config.toml
d_model = 192
n_experts = 96
experts_per_token = 6
moe_layers = [1, 2, 3, 4, 5, 6, 7, 8, 9, 10, 11, 12, 13]
balance_loss = 0.00233
init_std_router = 0.0302
lr_router = 0.00104
vocab_size = 32768
norm = "rmsnorm"
tie_embeddings = false
optimizer = "muon"
lr = 0.0141
batch_tokens = 65536
seq_len = 1024
dataset = "wikipedia_en"
Below are experts of layer 8 (counted from 0) of a mixture-of-experts language model. Rows are named router (the router's row for the expert) and show model dimensions 96-191. Each number is 128 + 24 x the weight over its row's rms, rounded and kept within 0 to 255. Numbers have three digits each.
After each expert's rows: "gets" lists some tokens that make up at least twice as much of what it gets as of all text. This comes from a sample of Wikipedia text that the model never trained on. Tokens count by the router's weight.

# expert 58
router:157086139087090127140174109119137123085165196125103133144135104173166162135115148109089129152097090156127148136112120144103100123179124072138136133156163135141167140103141094158147115125090127096160123138154110118122118076137108104131116108141130109092137115163131120122123137124112102145
gets: ") ", " ", "– ", "% ", "5 ", "0 "

# expert 61
router:145090160099093132164129119159140079101135163103115109133111081117152143143083132117093111149102125146114164137116128153109087157144137087164164133163147134113155137104134107153156099118113108123138130125183081122105128110154127114144122136155120119089136089139135130129113118143123104137
gets: "| ", "and ", "\n", "\n\n", "- ", "\n  "

# expert 84
router:155093158083110142172120132142133115093164177107093111161152094137135148145077157118099109148085117129134149138119090157115127146144124103145139166170161126153151151123143127127163122102119143118134139159147115101091110100163082113125120105152127101132147090125117103137122124145117106151
gets: "a ", "the ", "an ", "his ", "The ", "s "

# expert 55
router:139092158098074144140172132098139132114131175123094133121128114151141151145108137109085086150115096127158134159101101124103135126175116089138135149145153110120125143122121138129136124103119117093159160150153105105130122101135098096131103106150112112109162118125099105121125149094131101167
gets: "| ", "and ", "; ", ",", "/ ", ": "

# expert 66
router:136107132112096123146143133120118100088149176139116116159125082143135153128126138129091119152123089158144137145111112140099106165161155095151150149152140120128165152107149103144175101136110095087137161151184120081134140087148098094120120125160145119099159095135132119105100113141119101172
gets: "- ", ", ", " ", ".", "is ", "was "

# expert 19
router:123090144129089138163130117126122120100143152129110143130127079160164165153098132104090121139093106133123182149110131132090081131140114114171131148167153125132157155121156099159148132133097111111151139150158097105126121094136079120123132130137132130114162084180116123149110144136119106148
gets: "\n", "| ", "\n\n", "|", "a ", "has "

# expert 27
router:151089171106110104141137125110112122089137183109104138129119106159161149150093160101123128163116100150126131151102116132120118151156144079153173136173135115142140135130160117149141123105108112107134166141170117107137144105161107093105103132167126106113154091146144094113104123118137106171
gets: "the ", "\n\n", "- ", "of ", "|", "The "

# expert 67
router:171113149102124115129098122124134112140127127106119128145149118116169145130097177063124088138116125136114132105125134120097114159116136118118123106127144105099134105115105127159194086093137087088140153105138111114129142094154098105099108107152129104145147091153110096125135145105090118140
gets: "| ", "- ", ", ", "\"", "(", "; "

# expert 91
router:114088161120125117159160126144131130120148161140116097132126075161136146140118124127112115133089088142139144150122120157092091153146139084166153139173134100115157159104168131150142089099127100099135135157181108100130127100134085097139123120124132124137125126126136101140108115136102117142
gets: "\n", "| ", "0", "|", "2", "3"

# expert 47
router:126079156089099125173143125109113114101132143145109134127144103124147147143091145098110119131108085157114169149093115160095110121128108095153162150152139098103153133123153100159146092103124122133151166158168099094116120088134108115130102119138134110100157108133119115145087147138133109156
gets: "|", "for ", "\n", "to ", "in ", "of "

# expert 68
router:130087144071092116166126109104119103114169161146126112119133123145146163151116151097113117169121122158106177147132139141114092170148102083159142132176147101145142128101142121159124120121104131124149148146181103108119137112134089110110112107144110126120162086158144098113122106152120107164
gets: "to ", "'", "\"", "from ", "by ", "be "

# expert 73
router:160114125103099114155160105120120110109129150112126147127146097162149158146065130109101118143103130133129125152135083159111116132169108092144155164162116108114159125117148097126173110091116086120127159119149115124078143120136087082124132087151143118115140092135152132131112113112086125148
gets: "| ", "in ", "(", "; ", ": ", "- "

# expert 18
router:136114173099116128145149110133119105082156155125120137131148099143126138163113148100119116146126090127126145147125105139115074135166117070143149148139140127108120137133146118151135105095104128107151131170189097116104122116138103095127128119153123122123165105135118107114129134109116105160
gets: "\n", "| ", " ", ":", "\" ", "; "

# expert 13
router:121093176098138113138167135133148152114127162130133136157119093120146155133131122115080111132089145147108123133126109109116104133125179100150139162167142124137152132093158107182148133134107130089125144171166094101112138103118098130105131089154123115120158128131106108123116134122120127150
gets: "| ", "(", "–", "1", "6", "3"

# expert 38
router:120076167083077123186149130141131121112152184107100146141141092132144136158120125132108116146121095140129146140133097129119115142158134098164142140145147128111121144124161098173150098111127120108147148154178104109141140118129091085122141123154129101135146098155123121129111107123106083166
gets: "the ", "a ", ".", "was ", "is ", "==="

# expert 32
router:117084132103084125149148119122124103098167175105108144125109088160165171149115152131114110160103123124120127135117099149083089141135143106144159160140156121124161148108151093139168097120128130123164150148179110115103137101153098095118106126125134104104142104150150104122093117143144088178
gets: "- ", "|", " ", "and ", "= ", "202"

# expert 0
router:148103148091114093177128136131120116123166173117106128121134074148153140136129151091085111135118128106123154152134107151091106141177109091147171151140161102101132128084170113131127130120112115098152165141163114106126149100143109129136088138153134102114126109156127125171081128151123110151
gets: "|", "\n", ")", "in ", "He ", "for "

# expert 10
router:149098162095070117172162140095120096119122187124094139151128089150147157119119152135122107124131089133109162113142090162102109140151130094155145157136151140128121109086148099138146097102124123090134139136174101103121116102135079117132139123181101109100146122156138112100102103107138126164
gets: "the ", "The ", "| ", "a ", "It ", "("

# expert 33
router:119104149132115095162151062105164140108139149138107138135109124144159123153136141106094133123110114155117110133127128118127143196172127120144122156126134056146152146125129149159147086134126117106132142161157150135075119106164126148109132106152114115070117108128063110162134136080142125138
gets: ", ", ". ", "), ", "and ", ") ", "; "

# expert 56
router:121104158095117116165153119116132121096136153133090118153100083137164158124090149127098127131117092151128147152144119117083106122163137084127159142166145106136152121115169122153144110107130122096171163149182095106094137097151084106150127093154138130140129124143106102118103116136115118167
gets: "% ", "'", "0 ", "1 ", "(", "2 "

# expert 41
router:128086137077099133166140130110140101140139144130096142129116094134209135123104147099120098127099095137137168160098115172110137141116122112155132176151136090146157128099147127134132097115144115130150126147164139139105108115205121116118121097143103110099121131133120137145109138113111091140
gets: ". ", "and ", ", ", "\n\n", "- ", "; "

# expert 77
router:129075171100116112143140122137151098087151172136097127124127109168171143157115120100098099122105102148112166195121116144096100132133113118149126159144157101136122126106146106164135115096109123105168132123140094121125126102149089103130102096160105101134147098139116099117093130142123116147
gets: "of ", ", ", "and ", ": ", "is ", "was "

# expert 17
router:167069164106095124155143127124127104099128147133117104157109108164141149127096139090108136143111094122130166168108112153108118112144128082171141170134143091131138153118156132133144106100126123125144140163166105119142147106134116087116126130132118093109164117157150106144112140149127097161
gets: "of ", "in ", "by ", "to ", "at ", "as "

# expert 87
router:140110154096090141171138123107112106085153179114097137157133102143182123123085143131103109133112103156148123159115112137120112126148147106168117150173154114117127176120155114157136102103105113095162168170171110102124142085129114113129143112156143125124144100147143108136127119118133124144
gets: ": ", "to ", "for ", "with ", ". ", "that "

# expert 86
router:146089165092118143175132107133136098096142162105109142137111112130154165152107144116081114132106109147116148171132124147125104123149136092145160108143155095148135141086135127145135117101092146091149135141161101128123131105163084099128119131178129101129157107151132108132111093135111103183
gets: "the ", "The ", "– ", "who ", "British ", "American "

# expert 57
router:132087172116111099137185118101137137086134179105093129131124104153167151137112144094109097165121091157128161179107115134079132127167111078150151124122168132117155119133156129150117102101092119112172153161174066109105123116132113109128113141130107103124144109137123117105094133141128137171
gets: "\n", "| ", "|", ") ", "Total ", "== "

# expert 25
router:166086165119085098159123124139125145092147176138086133121133087158142137159098128117120106166108098159124152175106114156100091122150119079161141145151126106140159123118128125165142122126130110104141142158153091116114136115148116126103128135158121104107166123125132128116087131126116104142
gets: "the ", ":", "–", "of ", "and ", "for "

# expert 2
router:142081129106097146171158147102133098098165171116102145156128089157147135146086127109113134141109128159110160138136116148096118122178126077132129127153131118137137162094158134172160116097101112126165148133190122109106127081152090107120137101151134091122173101163108111111109121136116102174
gets: "in ", "the ", "\n", "to ", "of ", "on "

# expert 36
router:156095139134105125162137126134127095095158170111088133120130087152152150128089122102096111161106081160125133164119122154092104150136142090151142151155137132114153119125148138165146113120111122122127172172166086116124119119158123108119111113128135080116132114144113107132118138131132116155
gets: ", ", "\n\n", ". ", "200", "201", "June "

# expert 46
router:132070145116109134152133111136145107090124184117112107144122112157135171127119142088099106150100126129110130147110129143093101127161133070179152152130155115128146145117146091129158088102128100117147133160145092086125128082131105084128101101146103097120137103153129129112120128138098125177
gets: " ", "\n\n", "0 ", ") ", "as ", ")"

# expert 28
router:106118127093133098157130107130121096111138151129120134131108089170157158151095151132111102172114108125108153171111099134120088146146147098147140164168146119143141137115135112126171121095122101100162124125180097123101128088108113098137122131161130119128155115137120131133089107140101108162
gets: "|", "- ", "4", "6", "5", "7"

# expert 52
router:130114154113095107142113132108138099094151177118089145164133100143164162154131150107112113171134127148117158148106108137103095143132138108160160159153147118112126133092147099157152101131115120101158130159168109116113131081142120104125101119144131106117172107138140112120088134125121109138
gets: " ", "\n", ") ", "0 ", "1 ", "7 "

# expert 90
router:144078133105092126163156150095148108103154181100097125144132084138175169136094123127112103146116126150115159169129126131085120152140132090158147135139138107143147166096165137158150101130122128121155145166187093091131124099144099120122122113131131101130148109146110134122098125124126128164
gets: ", ", "and ", "a ", "was ", "one ", "It "

# expert 95
router:124066140096112125155175135109150111121139159100110115114134094146132131151115116087116107138099099165136137134125120155089100127168141094165137133119165103127159149101151140133149127101130128131141140141177095117117142093137086113140109101165133127098144083130137129131091121120122115156
gets: "the ", "in ", "(", "on ", "|", "at "

# expert 24
router:157093134112087114149103126056110098110169175137110136135122079132142159152116118101127106153117091114135142137114117159101115134137131097147143136155140104107148146120147149137135108134127104103137147158174107123135137125116123122143131121148113115110140112157133108133114125126109127157
gets: "in ", "had ", ") ", " ", "has ", "with "

# expert 31
router:144092135071130137180133115120148118122154180141087159160145085160152137153124152132122091131120115150106157169103097133120122135143112078160154159162162136110144147110133136166146126129131108096168164156145085102117116125133112124127118114161103099109173106150130110123119124107104101152
gets: "| ", "\n", ", ", "; ", " ", "as "

# expert 82
router:136071163104126119164136129104166113086156157131107119166117091157149132134103117119111101160105100145137134159125113130109094129172112093118157144144152134123149139137153123153149091101132116119161151146147088125122120107136102092110115132152128079112157101143144108112086138114124093181
gets: "\n", "of ", "was ", "°", "-", "were "

# expert 89
router:133078136085106119145128101124115095092161160140089117118116114166145167130107132144106106128129084137111178144121103150091118134155122078149136134124159130118153144121139131149142097127115112091155147162147101110110141083185085101111126120111135130113133113139121121137101139117115118172
gets: "| ", ", ", ".", ",", "–", "-"

# expert 44
router:124080151085102142139129108153128118114139168109095134138114094149164129140117112121099114128129129123111151174107132157103082121145143072139130144168134119124142114110167129139147121092109129107146138153179097107135133110148111098123099118131111095129146115142111133131085149135104123162
gets: "to ", "of ", "for ", "also ", "'", "is "

# expert 75
router:183108161089107112148137120129144107124160150141113160153136116144159140132126117115099111139112125153144176121128102145111122121135108097158152136178161102122148156129153121134142117131118140090162168142143078118125140081142093126146125107158135122130130085137109092116126134111119102157
gets: "|", "1", ")", "0", "The ", "3"

# expert 49
router:144087151106113150170127135139145106096141177117097125153144101158142138152110147103115102134133109137122165163134134139107089137166115105138124152185131120119128115097163112156161130103092124103160158151154105118096114112160118112144111118127133112135164089136103117163090162112103126168
gets: "to ", "of ", "in ", "by ", "with ", "=="

# expert 22
router:136108178115110111167138105068113134102155185120069148151122090142152133122110113125107105128097094130140118164125107121120107143158143102178140127154163123135158140113128131143122116102127124121152159135137112093116122101176112091165111103148128101148159101159139136129128143098101103152
gets: ": ", ")", "|", "==", ".", "; "

# expert 93
router:138091134116105116173147128140130116098131155097080146154109109163133167128104151113107090154130099151121160140112111140091106140145132079141138153145147122126156151092151093158141111130120131109156158171162082122111137093156098090131118100152143101137140087134124108111113141154132112188
gets: ".", "'", "–", " ", "\n", "202"

# expert 12
router:151087156108116116136146116144117116128141184119121128122148087133152135138111121105104132137098085136109153130111107150105092113159121095191147115170145097121115127122154114157151101117099114122146152150151101083115113084138112081122121111135132108104163100146135114132104123131122107165
gets: "the ", "a ", "The ", "to ", "an ", "in "

# expert 74
router:153075133079127109173108140097157134111160164117105106137137110147157127135109153116113117147105095152150137136117100138108090132129122100163138137149131114130127101128137131146179128111132115110171168145170122090108135105151112117131123117130130108127145105128114134135090130118121136157
gets: "the ", "a ", ": ", "- ", "==", " "

# expert 88
router:151092166097118108158157084145119149110160151126098120152140120149152140140100106114087119112117105123123137137127056157075079130151148119159122120136122122109127150114148131134173090107121122103154145129144118103127162093177092102130119106126129117152151124130130092122132135112122119161
gets: "| ", "(", "; ", " ", "– ", ": "

# expert 83
router:157071157097126117172155110122129125103170157125085107144136112170147161149102122102097127157122111132134143173115127155121100123155127077148150158139160117124123134096149131147132103111138117144130138134183087109100145107143122106132118102141105115135139094140112131129122129114141133166
gets: "by ", "to ", "from ", ",", "between ", "also "

# expert 62
router:119092137097097121144128136111144106079139170129116109120127084163164141143095113112113106130113099129108161161128090140083106131147115097152156161129158129124162130086144122141132119109142102118151179139178106095115110088148108127097106138160109122125169129166112095125108138122104104152
gets: "and ", "in ", "of ", "(", "for ", "at "

# expert 6
router:140086130111119112141139137141141097118147175133084128129122089148147150137100150131086106148129112129143140149121132163085122150138147076176136157130160132103134137110141114130130098121111107121163159162188086105129144100152074100114093127141147115119174075160114110117118131131119126172
gets: ".", "|", "On ", "In ", "• ", "-"

# expert 15
router:128108137133098151156150113127142113096157167108091121157125100126152155148094131117084113164130092152130172168113113133090116129162139094151138123143147130134132127116134132172155096134143111131148174156152080124124112099138092114136110127155141111119174080138120114102115121141111118183
gets: "'", "to ", "0", "1", "″", "been "

# expert 53
router:138068128106083145182141112139123096093169185117087114157136099147189148121113115119093122156123103156125170135125123135118121154151141076144155118152154121114142147101136125166151122124127128097154135148174097113134137109127102116145121098153132129091157116138128111136086159143115120143
gets: ".", ". ", "\n\n", ") ", "0 ", "2 "

# expert 37
router:140082169117104103189141136153125121086143169146131107141120102154146163142131114133086102154098085164091168141117106147125092119137111115147157140154159132127157105129135129170171114100116129113156136129152096089106117093120083126130143093150135099114149110124108117142109128141124113164
gets: "a ", ")", "1", "3", "2", "first "

# expert 65
router:161095167108117121168126122124128099085147160138096123147114096154137161138097128127106096132127116157139171136109114129092083135133129086173163158156160130124163136124163113153147097129129117127133154145154117101128112091147118088128115129161135120132164124134128140138086124123099105139
gets: "201", "- ", "200", "199", "198", "202"

# expert 26
router:142094148110091118174133130107145127088136160110115128154136097130158178136109150131091107144124098154123159129103112120097121153159127115134166137155140097126141148109163131145177111097112098099165150160149124104146146090168122116115099100165104094116174111172130146133092129144111125156
gets: "| ", "is ", "\"", "that ", "was ", "used "

# expert 1
router:116071154110095115154159135109134107075158155108097140141120101155136126146102118102094091138106113161103150123116126122111116153141134104166147128148135118125164166119135117155162122123111125107149157136184089101118141088153113100129117116168148115100156104141137104111100115132111108176
gets: ".", "\n", "- ", "0", "1", "="

# expert 4
router:141103167099118131165140127113116101092144175112104110138121076153145129150098138134076101152115088139147172134114142123100091119154119093140153119158164134124149139104169131142153099088117129088146154152155091109116144103151092117136120097154137097097162112124101126121120120130130104162
gets: ".", "'", "\"", "201", "–", "200"

# expert 14
router:168112159111085137181129135156154120099129160140117137147142091122153149139106135141091108146091095126139159149116111152069105135165138079134154141157172120132159138121146129169160134104125100097141153143146100123117119082159102086117108116124105096130137123117100131134096140125131104159
gets: "| ", "201", "200", "202", "199", "\n"

# expert 78
router:162081132105097144148137138119164112110144177107099118125129102143131142115088155137103116121096123139105140123140105136105089155134152118129170142165154115136153068101169122138145110116099120112140154152181113113117131110151124120149111114133142086096160095151100145144090137107134097156
gets: "| ", "==", "|", " ", "= ", "\n\n"

# expert 71
router:113062158099109157168158131101118097085164162116090133141119101162153155148126128117118122144127094138135165149136106114122108132150140103153160152163131105141144133128145098150127102104126139086139150164173118106121129090130112106108132117138106107135170097162133121134077139107127088161
gets: ")", "|", "of ", ".", "2 ", "3 "

# expert 16
router:153097143105100131173149138090122099090157172102119116118134096149136162134123129124112126145109101138129141134119110130079123149152154085139144130151165132115125139113154099163175102133121103116140170162158092131118122106136088120117122123139124102126166114152130114140125109118100093172
gets: "–", "-", "was ", "is ", "been ", "be "

# expert 60
router:185073136090122123167139110107132109077153186117110150128120110141163152149106125111110092151119090129127145155132133140103082159153123080126128124142134131128146128107137108152140116094098119092132153127150117114138114097147126086136112121129126111122163095142127130150118129138125127139
gets: "the ", "| ", "–", "0 ", "The ", "1 "

# expert 9
router:119093132112091134153104108134128091122157162111091133133128086154127158118129153106084131141108133155112141170129128158094098143138115086159159139150124117116153142129163099151158106097123107104163160141154088088106137081134105126098114134148112091133169126135128137129120116144094109162
gets: "and ", "has ", "was ", "had ", "at ", "with "

# expert 35
router:130087160102109133153145130128157125083131163119108114152143090167164133138124130114104123167094083143123161171103116148102098167131133100157139158150141116112153154093132109161141117128127118113157165129145084109130143118168099107133109127148098110107154083165134120112094148139151112182
gets: "\n\n", "\n", ". ", "|", "- ", ";"

# expert 30
router:149100160087104131150119104119146115096171153150120111161138089163131156142096129091136119142115105156110167136143132156108103162164132110153137136154130103138141077128178100150141112133127106106166141166182122101105150121120114118124120095174145114123166125172117111097114112117117102148
gets: "(", ", ", "in ", "In ", "as ", "a "

# expert 94
router:106082172078116120156104135139130093096128174130099106149145097138156127153103126106077127159092101149110160118140127157105110140143137080152160141138167116125125155134152118133144122111098105114167134162161110102106153075168100095085132134137136128117152100137111117132094137148141100155
gets: ".", "s ", "his ", "the ", "==", "== "

# expert 11
router:130117167104120137170139131131130106085146180100107115135133093124164135139089136101080129146092117124131151177132116140125115142139143086149167126157128118136159137114156116155148107115117125120159146145181091121134137104159111100137090093136131084125168105155104116156088101118128109191
gets: "==", "and ", "===", "'", "s ", "his "

# expert 29
router:138107151107118129153134125140153098086129179097112141141130105160161150144109150106110123161095097136127139178101129132086126159157116091150158162146138145130151117109142108137147105134124096087172158142174103094100141086156092088128102115138129118105134086136116131126119113148111105140
gets: "\n", "\n\n", ". ", "of ", "==", "."